From a checkpoint of a small mixture-of-experts model trained on Wikipedia.
Size: 8 layers, 31.2M parameters.
Below are experts of layer 5 (counted from 0) of a mixture-of-experts language model. Rows are named router (the router's row for the expert), down (a neuron's output weights, with its number) and show model dimensions 0-159. Each number is 500 + 40 x the weight over its row's rms, rounded and kept within 0 to 999. Numbers have three digits each.
Before each expert's rows: a language model's description of what the expert responds to. This comes from a sample of Wikipedia text that the model never trained on.

# expert 48
What it handles: First piece of a capitalized name, often a surname starting a sentence or table cell, such as Beau-regard, Bou-chard, Sad-dam, Pi-acenza.
router:492577449530500484525448480492506521509522468506535414490533507456584490472492515507464515488511554484540521439394552529504509567470485473453457505417422406551546493439492495507509462467527497531489520425530521463535447528498550511551537518490504478501536499534482492422494505491502593523514521554434546495467565503521464445493491448531492512492452583567492505514497492586423431520556520473551511506497502466515530518545427464462509554472438476524504498536591444498467423533533555
down6:564464523404520534587507524516421515442525498542536516537413480464570504536534464516490501496476511547421510474511475562593486465565551446487502481516504472432495492486581557491548526471429501500428532516509523494521581498449500462549503488452530490468557495480535511441476520484499509522455525515420485488503527449461433493516490477498495480513549492540458570439548498538549502508515567523437514533521497511490523572557467600494461497447561503458457538555466402508525529520474531
down7:469513492490484466499546538538534484511577534469542429468506503521479429461518482495513476548445478483476550471487531435485477489547584486567448429474508490498494464532469522465483477476467445509524572483459535456566449499518525502359502486509482527496493444536493564477538448446480483506440562507513506562603472527477489466472526484503598471479526536534569500590488471443504489503435475535518419514513521472504552468418558472524468503479488493530426516558562500464451535464503575
down8:523470506476560488562475527502531487553575564493509435396440528486521562525597421449521484566506488492531422547554507429509460419503494474478542476578532489523455471500502552523452549570509485527505538521497469495493466411476535471499463507447536543500492527528528512466455439502488470511492488499482504536552491515497496514463466469534458495578467452453498469435418470533491518489431429469489541605481543533555489459479540502493474569480552535450522439565462514474510461488519483
down9:501457501478463464490528530482524424429481524506472448503562516596470428500509500531359561579501484508487472538444521436525430455514523472520441484503595517537495483496491461522516467551541487565523468458441536476463536499537477517509502551490503471428569485481474530605489510470523497541495549527480520536501502485545500464548445451486528482500520483484528488487467411481503433498495510467514564502548550436503482489516513405446511484488514521546456491443608538532467572451493496
down10:435539513477527517514565542489517477487501472449573489537464408549451487472504493507568525498545483514508482578582496520520447519503477479584503504554492531505479454473466527481460556453431508489484499532551432530511489544478485505528564511483525536474531493470528457474422549490495450532532444527469485534506490464452561403534534514529534503504541467508470452547583442480431513543439490444471543436555452409464463528494567468558562481547460494519518537496475479553578474443549444
down11:488481473435496543480493481517525523546437499441504487500561494450529492470535454501531526522482446496478522485466454481461506514527456511517502499538524512450494573535515483533484472545582493496569463501557491533484545577494520444513491445541525437385511457477501597546548534509509462506478421487544430582476533544433524508581456505467502510551465475561472537461482536504510522413493502406510513541463569533494421517498480462477565507436471504433534400463574444530510502510497504
down12:466577499524537498512494506518438538473500437530576464446499478539471468486529463518534512508527542512507517492439491501524565475519515553494516483491500543499448483502483508498554400440535430450490423471467506557507531513523479485520521433429515425541536523505567482495551493512495511558516494530552474514524504497534444542512530496442551451471483518458444523542535501599466540584479531493580498490538445552465644492531579503505534409443512519454431457524447508490513456562521483
down13:494516503505525499488569417489522518457461489469456442545476467541499514493470517465543520436490443572501524545476379443457462616514532456528526481554583534492496529496570481521490526524482490459531523433526511533519473543466563553519416491528409560486501541557514505438473533396534494473491547506476532530462417541472562517515523508530528470481488516491519523453502553468524442498535479474488533519580534539506537449502482536471523492512578451536477437512550475452543478477493429
down14:492580420473550540436497490539513539388587514523523526513493410532481452494572447567538570475517468536513460414451565519466494487474497550485479501565520454444508518567521520526474516547479508420478438527521499543500557474495491529570525476574483450517510463544552462504488485488586500507500516561462531486491510466411523510517521463522490464509493465504533472523509564494459451505567423606503505492497462525505496487511508534461451438557463457500575501499527452510462488542519506
down15:477471590494529498493486464518437575509528535463501523465510458454545491466458436538455492484484489518446525533460415507508489523423519478509513542535572548526545501525499483497568554530542559448509413507429487480481486444495418508519514450555566462472525450498486456477536553449481523530531545515456594516384493464429487464461528516486439477466495535409518529549530473544526544492435479433431445500479521521487517506533447489467466506497519566488548410465538493508501501481524539
down16:465544550586539486481541510543518462518538508465557480562480472500523482529552522440573482529491502499563380562475510486501467450498521510485516464541505508551446513511564418442525520530532509471536453492436479538521528560493488492505464502552478476547555493446476541455463547429479572496481500476503475408476504589538398505488507519470520549540576553463503519466403512495488526470438609539468533531539494506540474472471454445487526434506505469517500519518505474510448520437548484
down17:507438475480404546433516492452496576502453488466492454512477508512494519555497515452469559563485543420493563457558531436471397515560476558486458549457480492499515535505514374458444489463538489491477525506557488504565574449480490529567542514473538479430532534451450536448466494542535471526474510494496505534509479486506492559483533560521456431500476492484489490467457435472491522543488496538480517557532549486485493461469546538431540512481514545497435545575544526501459465465416556
down18:438476457465498427419501532469555538536476473557521542532496511454501586541469554571455484431482514492471445502507547451556463520551524477524488502519448491474442559581419529490456543516525439550452470524580519529521437460453536466533456593534468520474535541461545461521545442455516556475509475544455475521522475529547563493523508484503564513451432484429505491441505515515561498546557523511439467475533491475528437515499552463460506544482482493468478588539503551516469516480508550
down19:528470494462504468474489493504547474577541579559530516493538517531547453497468501496494525528459489488547539525474553468528445491525479481520496565565529463585508478383457511424400483514434552456488544539491552460496522480474560392437465534457534589459524500539503434503454471492541478450485490418482470516512508540536502467441507576493454450506543490478458442538559542485455506473490512493442531458478508490512491470437515611518538469464503506530472496482494488508544409479519504
down20:508526493447491441542506519488450550487473527426549503468507476576489549504495450519495515425484454497441438531520483516419459413481520464498576464506524525507437500472522509527490461537536460449528531498435522548482483484468488470498576507484490397463495556524519608489478482469476507528573539395419521513584482461543566568467477569477527431546464514481545494513479488533485566540540497471509516453504491511448569494520483425441514519457553454496519458439497544514473499475508534
down21:481553492499568522448520517501532497436432547518476553536488508510448460459547524565431494441493472484524492431398506505525537497526453512523543431525519500487555460523563556437497450483442527512546491589532536537486580495556490466507540503595453525536506497452455536416468519565514511468485511546491502520493501506505502467521536586461531519503508502435510418514488478588513441467446467493533580464442517473492448491494504485455441474495502500529478522449511481571498520376502524
down22:449447504478516517521491471470537457561466492447513533557471538519561444515565530494495480503406562546553500533473599533503478457488528460479446471507488518500580528533481566475481469559570494446463557519455511481490520456485542478385547545402581500495472528436534507509490487518482479472464563461546444538474490500506453516535554482496463477491494560471507486487513524500497508491470464539540535536531537533579459375512513496462438431497451441483520523525548440502498511518581482
down23:532560450440484513570551497489490514518518506486508491551425475576519491552503567498529541485516473507481455516443456504517535523500488453451520461501507497488496548512494485461441501452492460548545452574420526516544497418531482502494440443502521507553505437490431529572483435530439487490496456510506518548548481488457397505519514494458498496530562506441518451498501477527436524530586464541442426507537423587482440475541433583473523455465470493571475453507434514426542486507484515
down24:477505441524432488566472480498495489498495581471473520415473516499523458470492587441475486553496551505497457481577512466474429466535498531547495504515531445557476524497551490477515490392489563460515518502384480457555477492585520549484496413478522488493475495509562469525511470542500528430496474458510469434507416531458469491504532454487522521541491565513495433499521546483513494478476485494506541487474515494629454528620485449441505524509548441490482483476531467465502469438544525
down25:511468447573532564462564516522476529474527533430437522490467470518468445523528490549506496540465521491505507446560452578486502520472517503479527500433512490482451475436569523510419517493536453474537508557531521421432531559486561437534454492479514488447505528529459490500515532482527534440441554451433468504548496532534452539534470496579505519502524525513494489498503377466529526514559474460578433532506472523507516446580566506495508501496443521536494507573492470538429527422464575
down26:482505506542539515533537518555499502440460596512560558527511473533489474545533453547485486500509508510572511451452533460459470528508530496533408509486488552494503495496470507441532525523465576552515469508594457437469505520558505457501480497475465494403469413515527489507522481514538468464459498402458492533497514532537528535453582520574535402461558443532494486552499490502543540507564521547517462473552539492551421459442505469484487483543505484466456536469520537490513479408539403
down27:522542507533459544470534615520527498453438524452464550428478523460498579538543570475452491472448511494493492456446498494526455539458547508425527500513503511512489552560466497555461513500492521481538465582464554455518436507548456539478551439494460518420536443469509511470495497536523503548514449486525475511434457496442482433512472545478528546523466474458482523481539468556477512472503592545427483488541524534444490528544460548519461465512505508531505458443563433542430512424573553
down28:434563521491543465547493468529480497470535496451450533449540487489472504482487509461575454530458505506486518595534451444419535495498492579514482549487504486564535496496581474523560490444542502488469493500447497456432504518516485477523483576531562453519497499496551492457552418520462500464525485473523507488487511447519456481454528522530453529470537595496468452432552465473517555525474473421519480519534488516538561529545571536479436498493430540477485499480513495418486370475545590
down29:497477456502492479535562473481522456488469497570501487486463517451552445505572465519568524493544575447532527499471448463566482506522505516485495484475488441481465522555532520522558553499431440513562447561480493477443506452549562472497462542454475532474501488504479538413481505550487582474507402476560549566460469465524468509507461504506471517528446536493499537563447525474496528480542525506517540466489550483538543446424572447485494502613564536494568431410489542510505510494462554
down30:475444486521454464476559549471514548481525486509522538510486510466442400505459471471481487548484455500510568437484503534466477413438474449534520546494573578532456514522514446541571598486495555479483531444441531480550539473501531495502521445403480454584559530503410492539485540476526512471546479487436576589493468468476463495489523466486488510441431415425485515509437461528493487556504518529508492558488451546533470528518572470504526489483469500572515520519508475476522526522510505
down31:449508512483517538478479548515469514513546528496433570478556475604494433467483452564584510434547518493483464482489527566520468469517552468496466478538529487412498487547511444539481524501551441449526495528445469523539437435456473519474506486546528465508486470440498482445512519505447575505488548552467463482523545503502467470590483514480414527575490452440433547435454447553514491516475482476504530438507448446525521508522533482547437530541588475521516516560556496519461519535428514
down32:604482515487555487504494577500585504490499457538542417556501477552503478489534520531457513457508518520531475453563474494565551494507542508516497557506462502481532451533431485407463520466476531511480455511459534439509480429603463526533519511509481510538521489509418544509452536520500480515564552483512518480510518526540481486475515585494431463512515547495463465476471544564433483475485398491603457530560556449425569474465432517520483576486509509510476549470455557529507492499502485
down33:430489427446451515471495424523517425515434545500573547524535545523562507528518502490517458554491497566458496429464508498499500507515511504484454487479520553588546450483475531525464563472524461514498562481444439510583544515488453476504492572495505484555529557493472457545451564522515497534559499537482385531470502549507510557498533462488501491424538495526524440521431507497628471483560485555499513476499464485517450429545479568472469502508549472520537500442548544503464526445487503
down34:482499503551463494475564469523524495479499525526399574564459536499491566533486474514460491533491559514507495524491525451505488568434541539497521525484470487496501480425483505468454540505620523527473500527548492519469455580606431494577436475544467485565508504493492495465487546520504416508511475534462517471525567538503492513422490489545476469491557475519532462484398523452535506520547576463527499520493485468481543463544489460491446555509473467515529470458484443546525399403508554
down35:479400491487493502522533527520478558546529495564565529538434450522502515474488500477470479543508470534545468541528535467485510484456500493499497532412545459482509489475457427517470476509509474502523442450455499492516498475514428500443520439433504481419475421425536431561558593506484473494524522530465486599507473524480515461503503556482500474529530506557474563489489486604536475485490482491499469501558463524505614511536472414488510445499469602580447512517443538527542524478508545
down36:549489480467489487530511582422465542494595455528525485547502450440475544495450494541468511531475525556515482490503477531423620512540504474530558434484489501513487517484490516432541465439502521516506486511494449524506550542508550472504424520545527427477506449529510441494527541467469488483540540557545434455453498480475506563545440507520543456494601619507433490470464459455497519484573569489443462520535498537478576462518418518480492519464486490479514491552431526497470483540521522
down37:513534509481457471514546522589486413524556447536514498570520431514570483507505445494539496454498476432512586508486453492451524517468563511542510531525448513412513545533591430456449497465475448501437467608473491519490511530507485484487506502544556468456551478549472519526470547494566524518545479439538504528525444445535519580495519481507514453507487566459572472550542429458453481510561571513544517455545485514526574490520545566555491499471534444502515487457531532485487485487469478
down38:435455504488498499504469596510548511470494473470497536519512442544456550425399513432497524543534511504520496512509455503473496541501436509530464520548498448480537497506573447503536458519495488526512406553504459518556496525575534554488502524513510563587501578502532494500548491475543514518523481515527567502530440492431519520489584490528445493448495480424486610516487531490501595496466555522427513434525551511508485479474480483431503511420492472556509511463475478476605513501578501
down39:438522511517509521542502493485464559512459545446471527501454535440522453525413467475487485591473486504466505443434597445528628513491487478495504478578519493501515514571529529523438448487540528499493496469587516589519485544479531514506562539512480473424521485463547491448443518459532480491474548433552432529473478505579528479475514575544480479479468504524569463484490498443519478505503532528415536507489422438497431574499513471546506462501434503522492543453490532489505469510450533
down40:486500486544462501527461553517523446521531552483456576510478474474468498475489512468475518530560449408493485586544476426535424461548496476535545506555547467567473558467507491493573465420546520534515543492521542506537485531497448472491446549465496520463467488536530453501472480469568504556547549434515500508525441512456534554543472505516508452474510446543436452431548535490473615544448497493441508516457547481547475426434461524466443539428492496558488478437530532509507506555505541
down41:534504532470466540501534566548471499509525502471478552489498546500544467458525476508579532502418464429557509511525492549509498516419440518512525576522498533446487511490444514549500505587476541455475500550457429448580362539559462523495395465511484500533517452470531551413486552506470501545444447422515508438539456500491519542515467429458505478505524451534459532497469455478515502481461497524472442545519456482489508532549491536470476427564571494525537499509495496571503502492542502
down42:599492567482550510472483426507514521517484547508479516458470473498580581510510514445461464468544519473470507506566491417554451455491510568491443514517452478532511524560506494504504508508516521497497426567473481455494555459561434584423475482453401477515468506471537528532456456520502455491491512539502500595478552513466515455471476484558441515514426457460459517487555531495495540551517505474549448486413465528557536503495545530503576447504502525538578464521517485437558506505438478
down43:547388514466459516478493536501476468420484459500475512492515588491513502567443464496498488585455522530559475491474482489499510622468548511489537520453459453447470422450497536469490506473514488574499464459502450525416551532425518502435526451512527508531485490518588503498533458584582540516584450559437475525449505536517496522412485546478544455521476476443503499513468494510470488490522477506504498532512519500492551510551556475558513524588503513516507449560464520553457507501449539
down44:432500507490497462422512496467507529500500529446444520594487497489454495498491511467530505503454501494518483548430551501514535493504503563538520467480511486438529606533516526465549511640475517398531554551541468533517508516497488531441559443481538456482494568499509418466480434505545523463512458484528548595495588488525522496458476457493448491517466528522405527408449488501561512563542510546497499499513554506486491483503484504552422484598511472485507450539476475478475501519450505
down45:508518470503494431515461463503522561474512482545511445461484517488467496563507525490409489538424481500511517511493607442526491492454579461487522494509416441519530466496477534504533424463482488575487445518432506442478569402507472523538501533474511531461462434555455478510507483531550522546576526522510523506515496502562518494511462447517573510473481526432483536505536535498504522575513527394414541487513501494449510437506550457466515530444445492434547417498528559501543494567526507
down46:547490493502452491517505539547455507584491522446463517527482553519498475517448448474492530469451430545443469562502520417503501457462543465476468526461511460478523466524594521455505495468510525551456456528469549450478473562493513465467463396527494460478506465508495486554494561499447482481450439593485577520525486494531492475473452472539553531571592529513477464472517492470542487494478532505565540440550451497489528510399473440515568510552448475472484478472487564484443500598451546
down47:450455537538471538499467552482528483453502482550424454495597467527489448555546575503490461465596467502526406498536550521532473498439518516512573518453563497476545476525531391491477483447486466444508487498431514606510526501525574503511533524442491483514506395535468497484531464560465528447518419447487452478521488425503486451487461516524523493451502472480452485472495506563519510482441475495499508563467530547492548519413476508469478467516543494444576493472527488459499517505491438
down48:492475513523481422502548486514551519478472496468496483545541539550451546520550524493456563584430525510455550565499502503552526519480499447433442521484500474444468541507547559562504550488518420461528445525501504522460473561518573466495539454495432505495517561520567516475487506528548518502507471490496462541467499534412486548525554520460527505485584514405544485457432439492427527503477501557507468559504452546532524459527547422510483475510546457486516537466511593494510449449596478
down49:543498495501555453548586430536455500477517448422423519515483470483534508554497499518558456510505516462532544543471463500454531453443525493504491499516438502563445468501485590549551465502482472460479464549529479483491490525476559523547438464545501450517504499508465552487484450462488474473498582519496486568447451503489553537468447581445453462526500521533425528510480497536533541491561515507508518517499460583400544468425493559577474461454429485449507413499494538462505563549531493
down50:534451519519421479439541526451528451517498502529537519498514518567530500544544495506496486468577449497478508484541589504427453515510537483404427485466498486518520575516511534498460517485508468513536493474466496510542486563540421515516581501502468481528475519582463441433564489532512464473542506514547491497467492507553533525515513542480536509503434470502530475501470470473543472513437556512571584539503457536560472535477508445569529473449452422460500376565501578487476462438449519
down51:536513532463516478478476578479517566522456513403433545509534526543518486497563502528489503413531464448514504460460461466481455525567537569497449447509538431503509516512471504478464481445483497516477518495444501535569474526587455419415459503532500524473448545498471561470509501508540482480562522496515540446483492578478470518493566573517454482464451478521489487547442506458487515545471409472481525533443538517469484578421522551568454457472527500550529439484447469512537478565512440
down52:514470485482481511454509484494468547510575538506497455515425407514528590476516519480487485461543534437474501446511556467460519572521463492541493518547569508497405477538507493512500428455530505537454467496472538465561443540491431519470439488496424465478477547521445485552555509487504512551579478498522453552500447543462530529418477473508486450495508560447538504534495501410503508514460468530535586524452502482509402541488498595451511568535429485547471503485451459524552471525508487
down53:429472455529465502562496582401506494529461486528552522472454513533548454481559517548491500469401507476514484501511417524443529469481494459500490461502459525578518483485554491538540451512547517438462552483428472510528534533499449481472512441476504487463529496477416546438552538454523484570452494410485542448504481432512552463536450538521511551497514558467480460462561452557488568544447560559489501513524500419566497509499510519516456497466467514488450438523469535522527539470466432
down54:487551542550451454519553477525503503504441453464462490472438474523517484504469462553469444429533456501466473532428521508540497512566580524446545428500489555509463528517522433463511609462472496475541572501521474458460533552463414407476578489480529560488470513541535508557459458466444444489429488554476488563454462519524540519544505513488578499514466518539529575487516445473530487498478464434506557460497518470436465492461515503576513494523555467490503523512431504424501460469493482
down55:527497501531437470572450470472527568494561436486514454502499507514488459438528451532525528524506471423525501434484550596509510496437521508488481504479468523472522613532463462482487401521536508553495571498567537494536556535533462543527493486497510512496563488480515462523535449437560433412436542489558507427491530477463483484476529558529539531480507447469544440474537493580517514456510506517546507486472500569535426511463494538539554520482515497560478466555483444540514579485572522
down56:539524469552554569494480485524512506541524514427522483502512513516463521487487486419446472394523507502481459484524493463417507556568506507549518452509498488512504537426476488461540523451466472394392458549524463460541530535479538490503551582562528499487547514524421451495487483508515564424533480523462448517511479509512588492537558521429535518595527562557470475499439501458446513528424530507554539477433503453528485501508529498504479448490483512510546541507481524536510521530487590
down57:482471501551533550533512475597551513475524533526488528527450444574522488535512576593467490452546461434459482461461513521481468485550466501472428531494523487542543517472430506412481528467483490503438576522447421517465499456474490527510493452503577500524484503562507449464556513417507513448522519484531418515440579495485432518484463554523438475490510547455526499533499440514501455578501500506468530497529499542565575561474563495500473523471506560562498443472488504546541536566493473
down58:428442541453478531519537530431476516476501558461496455530479459414474518526413450532516494499580457510501543412510457517500497442534484463464504477487445523477484456522464504525486530497571577538491548546529473506522513443516627541483516456411465523552469517534531473574502501469411528530467518424546473472507467452463482487564503486517544539502533506548509515477574501477504507510493526429500526496535503522496536465452498579484520536485457585518449463505428545504528516468454593
down59:518483537457474466425507452545462511467540558486463498486521487539508535559499472566514568538494448471511550408465496532460469515520503415487508488470499503458433456509468529464532492482469443514537509521427505511543528576510535496463453557593527503538552463522523455533483503463587457451516491483489505550516508422515523521561460493437540533513506419442503508491537449399480549496435515515553428516489518524569489493478516528450560549488444453467442446429480559546450531446482523
down60:455492564487481560429440470558441458483456513486527468413500459522527504586446548454498680536515507507547514562468505516499536436484540493544507519514502508534491459520531516421516503532467442475524481475524538479548482509542513538497481413545475538521507543463531495458505500448514474453455494473541548530560514493451521450448491478496564510524411518498496577461475537451499486458498524515548467469530487584499575465504475521471500507506549480437481416534509525511529498590476496
down61:487432505546513528540454537491462454554509572479530487500567463473494455484474496535421491531477488540439504506461522523584580471538519535493523520555479534553444463445493450531471494460437546484516548452468435527512484445529492552475461484521512544527529565494512454517534508543554491461576470519492508576469509509613587452468492453515428457424560539508499491473525503476556525466493492535475504542530468450400578534501451462528465412578561483525480483483500517506478537509477513
down62:511490445497492460461470499513522464501527486491544455492507441521475464404597523554588509566414459550557454493474443513488505473397504521468548478465427528441482555507524528470508471451539458504512602562474497581530480502428488481512589448470509542441507534544471541537540451497533551484458476479546512461535479419540428508428515560470484528455468506496464520524538525501494513536486512462535525470485516500469525504377458480477482507475494556552529480482478526526486509539446516
down63:563479571438553476477492502484489531493440551529434510548528495564462421457548478459467489547529535508456430519515501567481485453500494572536444517474518463443466481509516539551532549507419506439594516446524518475448535467555511461548489495499494513529500526432597445472556427451481546495553553438506508456533509469495503479521536445511503560496489476576547499482563542494512502410499529525477440525522456487500482468562546531521509444453511507487515490491538411463539548469544440
down64:449554482414513458481473556494475414469473556469461493590461440453512553503515427511448512509462521454543500558543424539512493506471510551525463513543574452491480475498524531529444493480484571488480422526501471419525550511489511523518497442552539489497487432489543467594500480535493471585442518414502514534503508508526584489577509506521508465482564467571470562461515559488492447497501494463428512486482490565540443452544441492536573528521485481510497483476425507530519483523515467
down65:459469590543436475540559524415526451463460512506529470507502474438477415461462542490519537545538490457533464473546530527435486437515530546553561578489470553483510420502476449460450526576500484460532439479483528484481504539487492508476521496576533544524529542562441467549503565528564505451509360480471516474456485512457536514493461470543467445463578527490504527453491517504498505483500539515445504494470499506499471458504564544511467483564593520473526498484503533536551450438474458
down66:453562519486569508485487526503519495484497458588569537527521591503471513456557496516490452496494516486490506480511460480526532454462501527564574528572453432528479521456470496576491513583502504526472525477539537557538500506526480490455470443500521535547521555436461495487450483474497500484514529529547496445596427545518491550561457548518493485567500491511428524486507491494570547488578524585491546432494527497525508437533500407425482537555481473436578486525526547568570466514486514
down67:467481497514482521475475520481459457511459368479532523469509442455516429518614498524552515532530546556563499542458462456467545488532550440521571515476515506607506485533503443481491549530485470510455477472392477453431508492445516507543563453519530458510448493532472476517472540474492433494525506529501502491436553520456481514471524477445520446529556434482553493511526526516488548512493473579520485490501524518514519390465451528504482469515524582460516489486413531493570445544533478
down68:470414539433435495569453517520536526468526430552499471556417466519507475500532536479399566449526476504519516539454528487489497566461509512475479428447547443479478498522513476546494515532526507570560504514496552502479544526557483457467512494497545536530462520511515546521502517381537442443512517540536524482486539530549503419472410405465445496545496488493501536525501499504502506479543444560581524462494480508519449508445457553537438501473566498573577484472490493493453446512519492
down69:458537491409468499462522552424463453548475476515492505533453532501484548473506527564488518443399450447494456526527511542521533487458507412555561485570494559492533545489517504588551490580486525489538441484447479530472480488447548580525440484492475407583487543503499511483476481501461504475478488534511517512470471408535440560499460549498548494445456447466536501478543506460501470571554531483503526472513478538545562548482486483476567534477481396527499447516509540542530530476497484
down70:517533529389472486537481491446524529462456451449523512513513469486535483495557540491489465445535472558482500415568459453507498432444574452511522481468538493498518463487554595492451527521501490533522531498510442565482581513485532477548523544563538514413463470513510500514471504473500544537510544437560452527542538582523470506488482526544492480435466427434533482535453470521449448470461523498454591527502478420464459468470460448447439543482470507560493526450527428535522510479469486
down71:551431558483479499478525530514476528601514489515503564547464480512503515461443483468459469451525451473535531523525475409511502521472532547497435528464459476444443485474455451490472531514447543430430517509448493488560510511512550508428508445569558513427455511460596514512411444529541511443563482449495587469490452514495512509478534572517536498555548473459504451442452474535507525592588510412511488474489482567485517493492442497473491480511472518449524490501537504505551456496486513
down72:475549446555439522505524465504418499497562581491488476448539523539501466470458521464525473470457457551449551548488589526496524493430520532442514547491491485521396566497529511501486492482488409506424529518485510468516526508523512507465487467490490483494474484419467468458540505569558459486505507536497453467423512485459535530453544548531495552429490536474546559534509501461473435473502540460510555515483458504504457547472508436491528524456518445646467441495487500579494484564488566
down73:452532503449468467487578469480473449509492519459492562492526544488547453531521469482519531490494533517515470509404515503481484549520518475475427500493562431541457554527539482536479550548420480458514429500507561447508537499446492516474427513522529526536488483507472520562489429517506498470447513523490488417539497516493469524597535419517557516427452521426451513528509490426468527497453539543469524526525580365440460503486552485512533493493467499488426448561506553434540460518508527
down74:562494493514454489600495448585431462501474414394498529530419457467519533476517505474486502547579517453528511484551488527494548530422559497463525506400511459474480551505526532481504514551457484541457487471489482485486519438526578530533537519483553562462476516603471501475509489538455472556492467457484530490481510564471496483548559487504485503533462502567493499507529473511513481526492500507415513451517530521516506561486427457500557507554520526506475502476623473435548484454475431
down75:532505471510538475517544470553543481430491460465437418474548532434471450527468506430526429490496483494426476452526483563561512456508475405424495472534476561530454549563510510498489514517529495542489477504545532512517502524405519490444510566488423552556491548528465498486495475502516526453464520535540433515418516465509522478451499505533452518461581528469537469470515450416457418574464563502515491472489524494594512511518480511516382529484557537487502549479490485488480521497485545
down76:432536437546469514465561415466501449493501466554487485418481482410456438516522455522532460461507473476493515521525447499506534516491505557503481526554538470447524517508485540528459525540517484505476463527479454492533504497539521487457537492479470525517480484494533513433525433537542569518548535474528485490448531487530566457426471479468533461447546575531541521496577535566483631471480494455473504426431539471531534528444583566421482502508488456539547535473555439526482503484441557
down77:464431475516489576471488523545566484577528519438470499480487501540587495473473441480424542467504502494492530531530450547514446449447539552478462496509539475472540483435472449485497517502549492499529465455569501574517505442559520439492413482456489488543444538539495483492537459552522487415432468578566491513528490489448563501444500391504538503531514573488521470487530488488481479458504532512524548433512419511546482414540452459468479490458454544478499514525477438517501489563521554
down78:486514568475514423484541509434470421506526454519538535514451497497529603463492462505519529459453539492543469508480507453413432514506462478487498463528541468482527484497499527541511523486480512425478505576444471474493522571539528490464500444458523468532508524474498553583530529515460502461506446469475492551450446558509493506545437590435510578513488517546448502580555472563484517540504520553510416519467489467526416485466510463505441460473552434585412541517526553522470490498468493
down79:508508536459432497488525524530537448472539506527526486558496526643508515516469494561526522471564559491497521536420457489463480499509491502527542401458507534513522522423455536487506529416468531504560486505494497520557476568462497571524497502511553521475494532492503573401417477416448419455455538528551480477508543486469501563543498514498439527516528473491493480482488533570513444565501579541481567525514440519505528446469480550530458506481517469452466490511431471478447503541446526
down80:531515526494541514439485468548465510613491524440457455493445491507507582389489450428538528509570409604451468571487476468499502529521487572466515561504498613469492471505452512501552478514463498536592478527492549487551529512493507489481517457530501471493432476518497495447425555503513502481527456522565509462455568526507451450472512509504541449488464525440556538468525515500464556532483508546515506495436501431520552440500549514459489430461484461481516564518524465484518481487482513
down81:431513548491535471526471481523433521496547528526524538509466543546423450468517543548547535550490501601493492488507461492478486437536590473558514495473496520474480541508466414482440479504478517470552517582517486521542476546530461515470470498517542534556510517431628498520526545448511456425498524474542503501512488511477482408484511462498546527530494468464463491506378571570426499555522506584455408565555466524543493510487470494468531486521460482545485522486508506520541497524530538
down82:473548517457460447457536498500530470463529538527519493495539533540497475470488502537438435578461495504512442582520459531505531497475532509532549520451525521526443570470465550526495479596537507521489579480430513522595502443442529490519487487493458425509532507527506438491521467460491493552483544508466541527410491541496504510488522548506506415523457526507471508519501566588489454474430443555484457599460485581425599480485524530530448567482507451465520525477523487444517516521478458
down83:566505502515500487543521432556497501520477503490462472464522532435507489465582522479511497496578451472563565521481514452518524546492454580497490535441520490473530507560546511559504561471486510492442537483528472487540549477511498533542526523469526512584421477505551491532526546480464477425511501449502502479549505434474507479481535515480485549576437491535550512540500518477491515431417478593511461418506533454496455428611458388566516492525526475580543487546519514452535545517497527
down84:510501489490506534495494460526458498533451481561457409411548493478525546539432428507464520577451508477540508481467472502490423491563543536470489547461554502520502496467507560530451525449557518522489435546476480571522564510496498490515568435448538551456467489575463519508506517526546532459472461529460500536499439470508480455505575458475508568445490459518509620580533496508486468460413473442472563506538501570520511461438520482493514431512509527493560476455516541479490430548502508
down85:458417499538510445570488531479545548507480461529465475508486486502461485565512515503437522472480522544486466571473524564462478476512477531448523480459463555518494523482556458457505515514460439557459489535499560525543496534420493453493504475500469493396477511507523471508545409530467523549490511471453619534568530500425516463457501487476448499516517494441451472494554493462506527479585504523556464470534536539568507520546449456504417519508581433577429548451489513428499486546491529
down86:568458547523474530483551444476495486473537467494555478449501486489486487482489497549516521529432532481522549424411419486499551491520476541517511433544544468504484442515497500482573537499478470474522540564482546534514510468597522558528556554517481528543452499521523538551416512450528518479490551477495488585533520525524511539515475491498467569493479595528533521470539565484491439386520590498514501522456460506443483505509457460434466519511481419527487485576419563450519492515520451
down87:557431491521476467493490465467493537436490502487492464457523528458520521499438518431421514473541531483513474542545543481516477487495442409490490506517491508527533513528602518489506528489441596511467474604497490441485482458463438450545532478471461516376493471533540415402540474532442507456461516525535518509576518496513539518454450554455454522559465474476506531511532566546511494577517513538513574493582452497510542465467515502498553522569503496479461501451503472518439516525472547
down88:473545528483486500500451475496454527461546465458455486469478480448458424619484495625567559558486480566490517414493543536473482499512561512465535514504490500488522515483467485518519499461527478448565473565485420538487494493518515547523456502482550579442525505462470482586491514554479493513525503507508474548473465561532510454535500543505491502386554512493435507465530432509475487525513435467519532478512486515409451546491509541474541461468492414477553549488559478450468447568511464
down89:522560479522448447522468461553438463462516498537541480484558471477497505485512552513461514539511524540493500488564439472542444496480405480539543509501541515413437552473531512507513373429507584472454524503429478545450498532468590503478462423492427498506524530457529478534424474447531515534431556534487521506485498465485439512498483474508479605513489528505584501517481446572515444572490454483457491449523474547567533495479503430490521511518502483476509532493555491494438553523504512
down90:489513466473471480448500548561457473431514535449538445504440532494540475532446418443438535480549455494553516475481500522491435508508591493500530519419559506494520465534542523547535528472534573564528571513487472572422510543465513573450522538535557507475530496421547507494525477536480439442459412465499456467392510549454535549480512535595510516476446539551510564472474504508533482543516436490488500500539449481507492483494535600497456498459492518516513510496489486525475458510473461
down91:493481526493548549525464559478508504443513489514577473545497498504497466527504546514474546539551503570452486560502422498477524449460500535554466520463469529578470425480445438575475479474516525410492521505457502418519550465503584462483532504541501546479432497442530527524502435529442515482526487510568482515446507469469455464502444513418483488510469504581561464516521455498530465507551506552455514460462507505476481454572497493557400486555539455563544571586467530477450519496503539
down92:462411466495525520558474467477504539544491576536489491493570482529498486473566467485456483501461441533556511505551534491475475500463490520592535484549515537496570507495581526428561489530543505476466488364466545480462528568504540528457570503453447498519482499457511461468592490466482531511547481423451520507514467493451505526504457543436508467451528551487506497464468525507481495436482548471569511441631459504539552496450527473521494478453533513484559479539457487541473496571485507